{
  "d_model": 96,
  "experts_per_token": 4,
  "normalize_top_k": false,
  "balance_loss": 0.00919,
  "router_z_loss": 0.001,
  "lr_router": 0.00129,
  "norm": "rmsnorm",
  "norm_eps": 1e-06,
  "lr": 0.00297,
  "batch_tokens": 65536,
  "train_tokens": 370300000,
  "dataset": "wikipedia_en"
}
Below are experts of layer 4 (counted from 0) of a mixture-of-experts language model. Rows are named router (the router's row for the expert), gate (a neuron's input weights, with its number), up (a neuron's input weights, with its number) and show model dimensions 64-95. Each number is 128 + 32 x the weight over its row's rms, rounded and kept within 0 to 255. Numbers have three digits each.
After each expert's rows: a language model's description of what the expert responds to. This comes from a sample of Wikipedia text that the model never trained on.

# expert 12
router:131168151198153127071126111115153161119093112157082173121130106141128145141103109102175089166156
gate0:201131100158095147106104144128138141127094108067078080186154122131148142071171145130162167150137
up0:160106119095106117144119106146115129057108123158097086135156135087181095110091157134185176122137
gate1:104109161108125128077172111104142158111178113096121190142118103178164104180141100145096064113090
up1:108125143128145106130137164122199081121129128016083109067122137129103143137192131131106168154124
gate2:120129121139179120145164163147150132117156132150134137041127119143066083123089160127074170131122
up2:189087161135116100131097185174130099101142100129106111069103067133115073103136142111151172160145
gate3:153130106180119145119124144086129153109140121139123139152170107192172184163144138157072086117117
up3:080126149119126125128152113079131176141121145171145134107193120114097098129155144132194164064106
gate4:118112123151092173121146148131129185128120085085115207121149139127142132147106237106186134189147
up4:097162099125134072181097130125150089128064132163162071175117100092100139076087058128112137122144
gate5:132138150101146128138166097171121109139130106184153150151120118106080149141087127128110148162143
up5:141124084177097140107121164067097144171121113065137173101133123159135129113154170080110107090113
What it handles: Mid-word consonant pieces. Short word pieces inside longer, often Greek-derived technical words, especially th and ph, as in or-th-ologs, an-th-ropologist, my-th-ology.

# expert 15
router:111138078146107134096153096054150169148126074138077131119164089151122151112074164072134108157178
gate0:111123119188080115125092204099124151094179144102157133098171133150135127103126091044131078130144
up0:086113151159089105136055187120128131091144162089163142128150148132142115142129064091116085133115
gate1:087090128101121109105135118085169144050146101173110123077170148124136172138126065081118122141147
up1:102140157075097075149146124145145161113139146131138117042131106086127153145122117128117160135145
gate2:061150097146097147095130100109191165147091154088114107051136134133128109134081085070141192154177
up2:152093132136137142160110118160091101090134140129175123132146088197097145173173120132096096102124
gate3:084061133120161083137112122150118138121138115109156112105132059170134134168120083157124112128089
up3:167159167132126129125128149112149103105111128135131137121151192112092115091132195099085115145120
gate4:150135108171111132130085118181143145194139086107112170135069117106126120131147183124204133160107
up4:106117127123131108110159086091110163070104122223122113124153166136079157111090124090103137104133
gate5:130148086134112134096116112139094126057088086073023140131201142172162119148153149126171136105153
up5:180160084126146198082152167133113132118122104122131166126147107166149054133123214154153156124123
What it handles: Ambiguous word beginnings. First pieces of longer words after an article or preposition, such as bas(in), Sc(reen), Univers(itario), coast, port.

# expert 54
router:150153072147100104086164102087102140161102097161076122142154113125107164095067183127150125190186
gate0:161147184128132145114120098096164174168109057114066139105131101138141137099132126152143134135161
up0:077131063144170184129138111136098122151105157184155159112115114123090133136127143083149108105103
gate1:141194107116133152042145133109094135122162147152080099147126131149129118109099158176155102190125
up1:123199119101148143058168158112131148152159120093104138120066133164150134124092159173196082178154
gate2:101117152140144092078058094136070085143122133150071144089120114163117095108080122201125116145186
up2:154187093182157147047086069089103146119140091156100100130086086102147153098120147156126151146146
gate3:177141145086145123155126136147074112124141155193154081173081106137084147130069168111142117175175
up3:149118148109093063158176147136133085074157116194131097134123140098074067136095153160118100080157
gate4:115072134055105133170087110139157097134117129155090098139194174121138119150106081137107100114171
up4:147175133195126140101125088154106142086142129148169137155102093135160191103136118105084146139129
gate5:157188048091165080038094078144095140096106127138042142133063128141117171136079117174150135154160
up5:155189030151162123049126112107084115074135140130051132137083124132102131122033120158128119134194
What it handles: Sports table cells. Numbers and column headers in pipe-delimited sports tables, such as GF, GA, Pts, Apps, and goal or match counts.

# expert 9
router:137140100105109108104171112085101127144117034133125164069141108140087165109159121114111108137183
gate0:108163104151158116081214122084113127125168118137155114153035152102108122153113145172100075106150
up0:128082179116081099181109151101119149133088137114112106129163117109101138097191132124126124121137
gate1:163119110075114174161106114093142123141167171099087122109105206090108134161136152095065229096105
up1:113112110117087093093147105111062156144120069172149119128120103194066143103150086157180091119135
gate2:136102158103148112179128144059131132136072107143087127114135108111055159124112129114155100089151
up2:158112154093122143148146119059134072063086110118131133096180154148101210137134068121146129107138
gate3:126112085177110126090113159113121127107163083097139177215156098106132177126127117149132152084143
up3:142117118107134125159068096122139101131127190145104077094147160132129129114125144089137084155057
gate4:098130131093145158104147163143116146078146090125137128119076107119111126138145148156128134165156
up4:138133101098150077189208106112109121152108115117139129167162093130156142167148137120130135071201
gate5:098136138153168135120114171113116112138154159146141168100103140060139149178115109184161169178121
up5:130111131165214148099069096156137116103175117104159210136117124070137132129134137146110146127156
What it handles: Election result tables. Blank cells, digits and pipes in election and sports results tables, plus headers like Turnout, Majority, Votes, Candidate.

# expert 57
router:131153088145162076066145111068129106158111098117104164114163041148129125071103133098143094130152
gate0:079142132169130083067119153096124122104121162096144084120109098170127110126083125148170117179110
up0:126180116054132139112153122070198114088131127103167076123113035106157087099144148093103127145130
gate1:183096118143147085116126152109127094126185120184127117158176097130146103124116136161146120142154
up1:140180169088148052178090108080177144117135100138120099116175154153112087055134161127157086138142
gate2:143176075124166155082078137134094113124167098103116149152128136164159161140138150107191085138116
up2:068171089086118149113003139157144096135173154107138127097109113168160160123133105096147114134135
gate3:071082104123154135064079152102052143154141112138114186129151109146129219128119132082088148139140
up3:102132137115147129053079122079052109144139110131144187144142120122111178124141140062060123101117
gate4:109151164107186114189122148105094063143077149098181157099156079108107104091163128124086149145167
up4:171137143095129096175087161167014108105109149126159106098131082155116147098147123137109133138198
gate5:118175099119138224118146144132136207135181106096086178105094143189101113140156140096123121120131
up5:136168136081169188143156197143100174122166130104096170110099095182131089143151117130109170114107
What it handles: Bibliographic citation parts. Year digits, publisher cities and names in references and bibliographies, such as Press, ISBN, Oxford, Paris, (1991).

# expert 27
router:117189052146143111116136068106122129161114096169083155135165109097086141100081140112148105167153
gate0:150113154093118086154123139151096150105123118122116112156070146198104133116165081177113125136144
up0:180085142133108066081126174168143160141133152100162126138060164146106142166203070135092139105110
gate1:116123146192102062132140146144188185154076148103113176141156114096124108133108131092119155095130
up1:094138118073150164123127120135102090117185093146128145109147090125134123141108191110175098149149
gate2:143163161148138202118163191087164105144107096165158120121137066128144137038165142141135155129129
up2:089088135148142078102112123115095159162095086069101125151100165146128168156077077099148118165137
gate3:162170136150200150127145105111099124123148169130074128136186107162094092169115141141134130107167
up3:086131135164048134101118128102151145137130087146199122153088150078203158122074139128130108154111
gate4:117071140109117151148110168096128182188152122146155150049195078169132135103140171102165119141134
up4:113191166117093140079155136152155068097080139119082152184056125130150115112121072137117118139128
gate5:108175115179125147157153122139152113113103146185146102099160161072148150135135125117170121171124
up5:061134160111165162077127139128170122145179099153121150172192077123127058156084147137127171161121
What it handles: Prepositions linking nouns. Mainly "of" after nouns in names and place descriptions, such as Department of, rulers of, regions of; also between, within, into.

# expert 59
router:111143075170116106097125103096120113145109101151088161097140053116072148114102116108152127160158
gate0:124144108168087153073091133138077111143138113162165148153111074131139144120110155134107162233150
up0:139083136096156101167147100102179128118090104115114125114129156069079120151136097100156066053115
gate1:154121121145141098070167072138102107164140092090082182095202036140104117113161097166102176160126
up1:168097119131101062163134067124121093183128105110074221119195154126109135091193088113098156128144
gate2:117129093182101118117107124135111185171112157102068139149154067167125146133113151148125100152147
up2:083129132084124164159175122122159113062144106169167142125109207106100142114123134088155116142133
gate3:162094121192147113149116073107125084095108146151141126181151148087120135155197124146083160114159
up3:123150115162150163106106183100109080148139190079173079094147091135126109154108112129144138131138
gate4:109079155145152111178132148132123156125060122098155143103191102159155128109122125100112113140129
up4:142133086121152114101150150164073177183129143120156158117127064152082168177152150110106111133145
gate5:152194171176130103121127134132128153179174094149139044095115152130214135096171068167149139131073
up5:087124111102074174098147074155136158136083167148155187172171141125054111169113170122077099096142
What it handles: Semicolon result tables. Semicolons, pipes and digits in condensed race-result and chart rows, such as ITA 1; USA Ret; or —; —; RIAA Gold.

# expert 62
router:092148091175121094080139101079089148155082089158093150119154091137090155094064153098141116160151
gate0:140126077159120062131162150120110155163126072132114186110165132190128096126130105103120170141165
up0:153102125148078105155135126145081171158164068122128181141121176168116076119136092156103150130130
gate1:171106092134131130110095170112151135149179055124071114105163111166153127124081049091067144120110
up1:156142074107166098126090127124150119210157096103125127163173118197153111111110061083118124133106
gate2:141111131095083115118126117166086151114091052150054132166084066135170094063090138184088114158139
up2:086122082112139145118137108120141147142205172133080138115157113138095176138170114093146118076127
gate3:159116098084154141114135071140116149099073110116104164149179089121073133117076164148159092146186
up3:177161134085107146112119111169119151144090166111114197134163114093115135113094128121126102148162
gate4:114130142095138127124183082110008177178127095115146142205155101131126091103164117164157159126142
up4:110123130088091110131115172113067184130170068125102151188165097161127114138136078176168159113107
gate5:137177140141148111113090109130075139093105145168064128115129107121152119068068084143119121121111
up5:103115112133143145146140154177138060138085116110182137125112157113096135205170149155146117142141
What it handles: Capital P name starts. Word-initial capital letters starting names, especially P, S, T, as in Podcast, Pond, Pérez; also titles Mr, Mrs, Miss.

# expert 39
router:110134081173116137104168087142095085140135105140069136096110128137125149089121141082161127167184
gate0:135158103140087131088172094128094079149144165090128152092102105146117117142137116165097151167137
up0:070165059081062081131127136123167129118138108093146113159087145074135146187150067139173127169131
gate1:129136182141177172064090113193130106188108130138087184096131130058182124115145141126101111116110
up1:173085187142173079137111156145135121105114145153085163086148127107110127106143194081184155138135
gate2:201121136139171105136141079104117123216105181123089153078115180147120095086129128092095129123160
up2:136103136121126101135166134132162094148088163085088151158163142157079107149052054187146109119146
gate3:113120128120090130132162154109187215196113139132124102179166094140174090113128126176133144092116
up3:067098103148104145087139135145139172152152102141128096168156075164153160090130140176085150114092
gate4:112107182085154113090100064144136194127058085098127177105116146093121178108141091105168086114120
up4:099148125184138135172127124085120145159190115134132097186139098127101109066102130107119103145128
gate5:140131135141167126106129120138082129071167098134108114150097128152048117091123120132098123149096
up5:118101111087147121101142166138073131113177098141119174113114168137108124128131112103115088109121
What it handles: L-cluster word starts. Word-initial consonant clusters and hyphenated l-pieces such as cl, fl, sl, qu, -l in short-lived, brother-in-law, gain/loss.

# expert 0
router:116159086167124143107147128055100144175098097150085137113156089111100154083094160122153103189158
gate0:132140114124060144114137127088200147141137075158141139111142109086159146062101086096174162113150
up0:143051169042104113097129108111137129176137085107103125132145112147108123080208130174146155132141
gate1:117135149165129108117133098113177111125166158136070118098142172101116164117170153121105143094138
up1:084139112186119117096114081118142086130149175113104153136132166102133154137165146133091130129141
gate2:158139140115120095145167138166116098087143091064126108112131138097109137169161124168116148181163
up2:112156093072178155118138124075127153144117121176104131148149140124132109056090119093134136096119
gate3:135126154097155130143153166146081049084173141121183122153074148176118111130110136119151076134093
up3:143080157129173178165150134134131162093155128087161087168111172178114114146115174130146124108104
gate4:107120167098149169138117108144142067113153100113136123117133113122080116087144216144146104067152
up4:102172119127121054131130146070088158122130129165165131106150128087145152109134118115146163197118
gate5:108186115118156143079156153115118044071126124143063162136115131103138173116093145111172124118128
up5:128170150151176188105161146128082053045138156110081116156108168087129156137083144143156149101110
What it handles: Capitalized word-initial letters. Single capital letters starting a word inside proper names and titles, such as C in Serie C, D in Dingle, W in Wegner.

# expert 43
router:121124076159126164101118137110124105162134088185105156120152104109074135095115168102161098170152
gate0:083076159212097140152105061111120130128109155145130104176109166207011181092117119092124143119121
up0:068106137186121136149092069136144119102132152115127108175141160189089188138117084082130162095108
gate1:097177101087176162147100154105137084129110155133123104149156161122084104141084096095121036092138
up1:091145070090133126095108113141127111160134120189181146187152139096097120170136090155110143120141
gate2:145101114128131125143161144111185147089077067134126160152153131082151118077117108112084141144155
up2:102110097175124126178104129131163105075125071115154156132111146100149086083174117126068166097168
gate3:183099130140103096139124165101180109163127108185139122146180128158075129090137191110178063148132
up3:120133140097170187166125123107083139125111107056129127130153138136209109184094036148112156129140
gate4:103113159088127099066078096171151190108123077135139091124187109116161131097062131162133111138145
up4:152168112161161118158146127108084112166110140186114179124104156128077089160113143058134138130138
gate5:138168082143168151125159123092088152094118108129114120108151073150148144140133176079139165138184
up5:102144171157139131137068121132112117116138128148090123123119098143138167105120103170147156179101
What it handles: Prefix-like adjective/particle starts. Words after the/a that begin compounds or positions, e.g. out(break), out(skirts), up, off, mid, upper, south.

# expert 25
router:135141051157116146094117096127074153141110117160111179131137097103057151089106151103164033142146
gate0:155125094113134141101142127137148105164112145096129100097095142165152152192068109140117130145112
up0:095176086152132065089107171123104111067110106057124096133191117104159134112116074135107170141134
gate1:099167119165109199223145177149114163106164166100063194164158159155152129121097086127119101134127
up1:148153162105131127124117155163082194093149117126129114127206106142186182132108088155120117149132
gate2:117148123042121127087122142158144117127151058110143182084128115105112131096098200126136120118137
up2:112121159105117152074098115163140118128145083121171124103139122110105155122108157142117151159104
gate3:115142161104115113137092191154157113121102091119142080129071143192120079169124128109093141141141
up3:088182175099111121105148113128137125120099077067111130111060125163165162174127084161076130147129
gate4:119100096096084110137120109154123091122150137158148085155137142099105089147088148117186108137153
up4:148140081144081060089049124157070118165148106128161169101116105164071137141153125160093100170121
gate5:135104184148109098142064139132156155104137178078100103163168151155114094110146125091138103093147
up5:157096162096127143123145118139169143191102185079073111128165154097131161112157128112116130123135
What it handles: As, be, become. The word as after verbs like known, named, cast, translates, plus be, become, an, a before a description.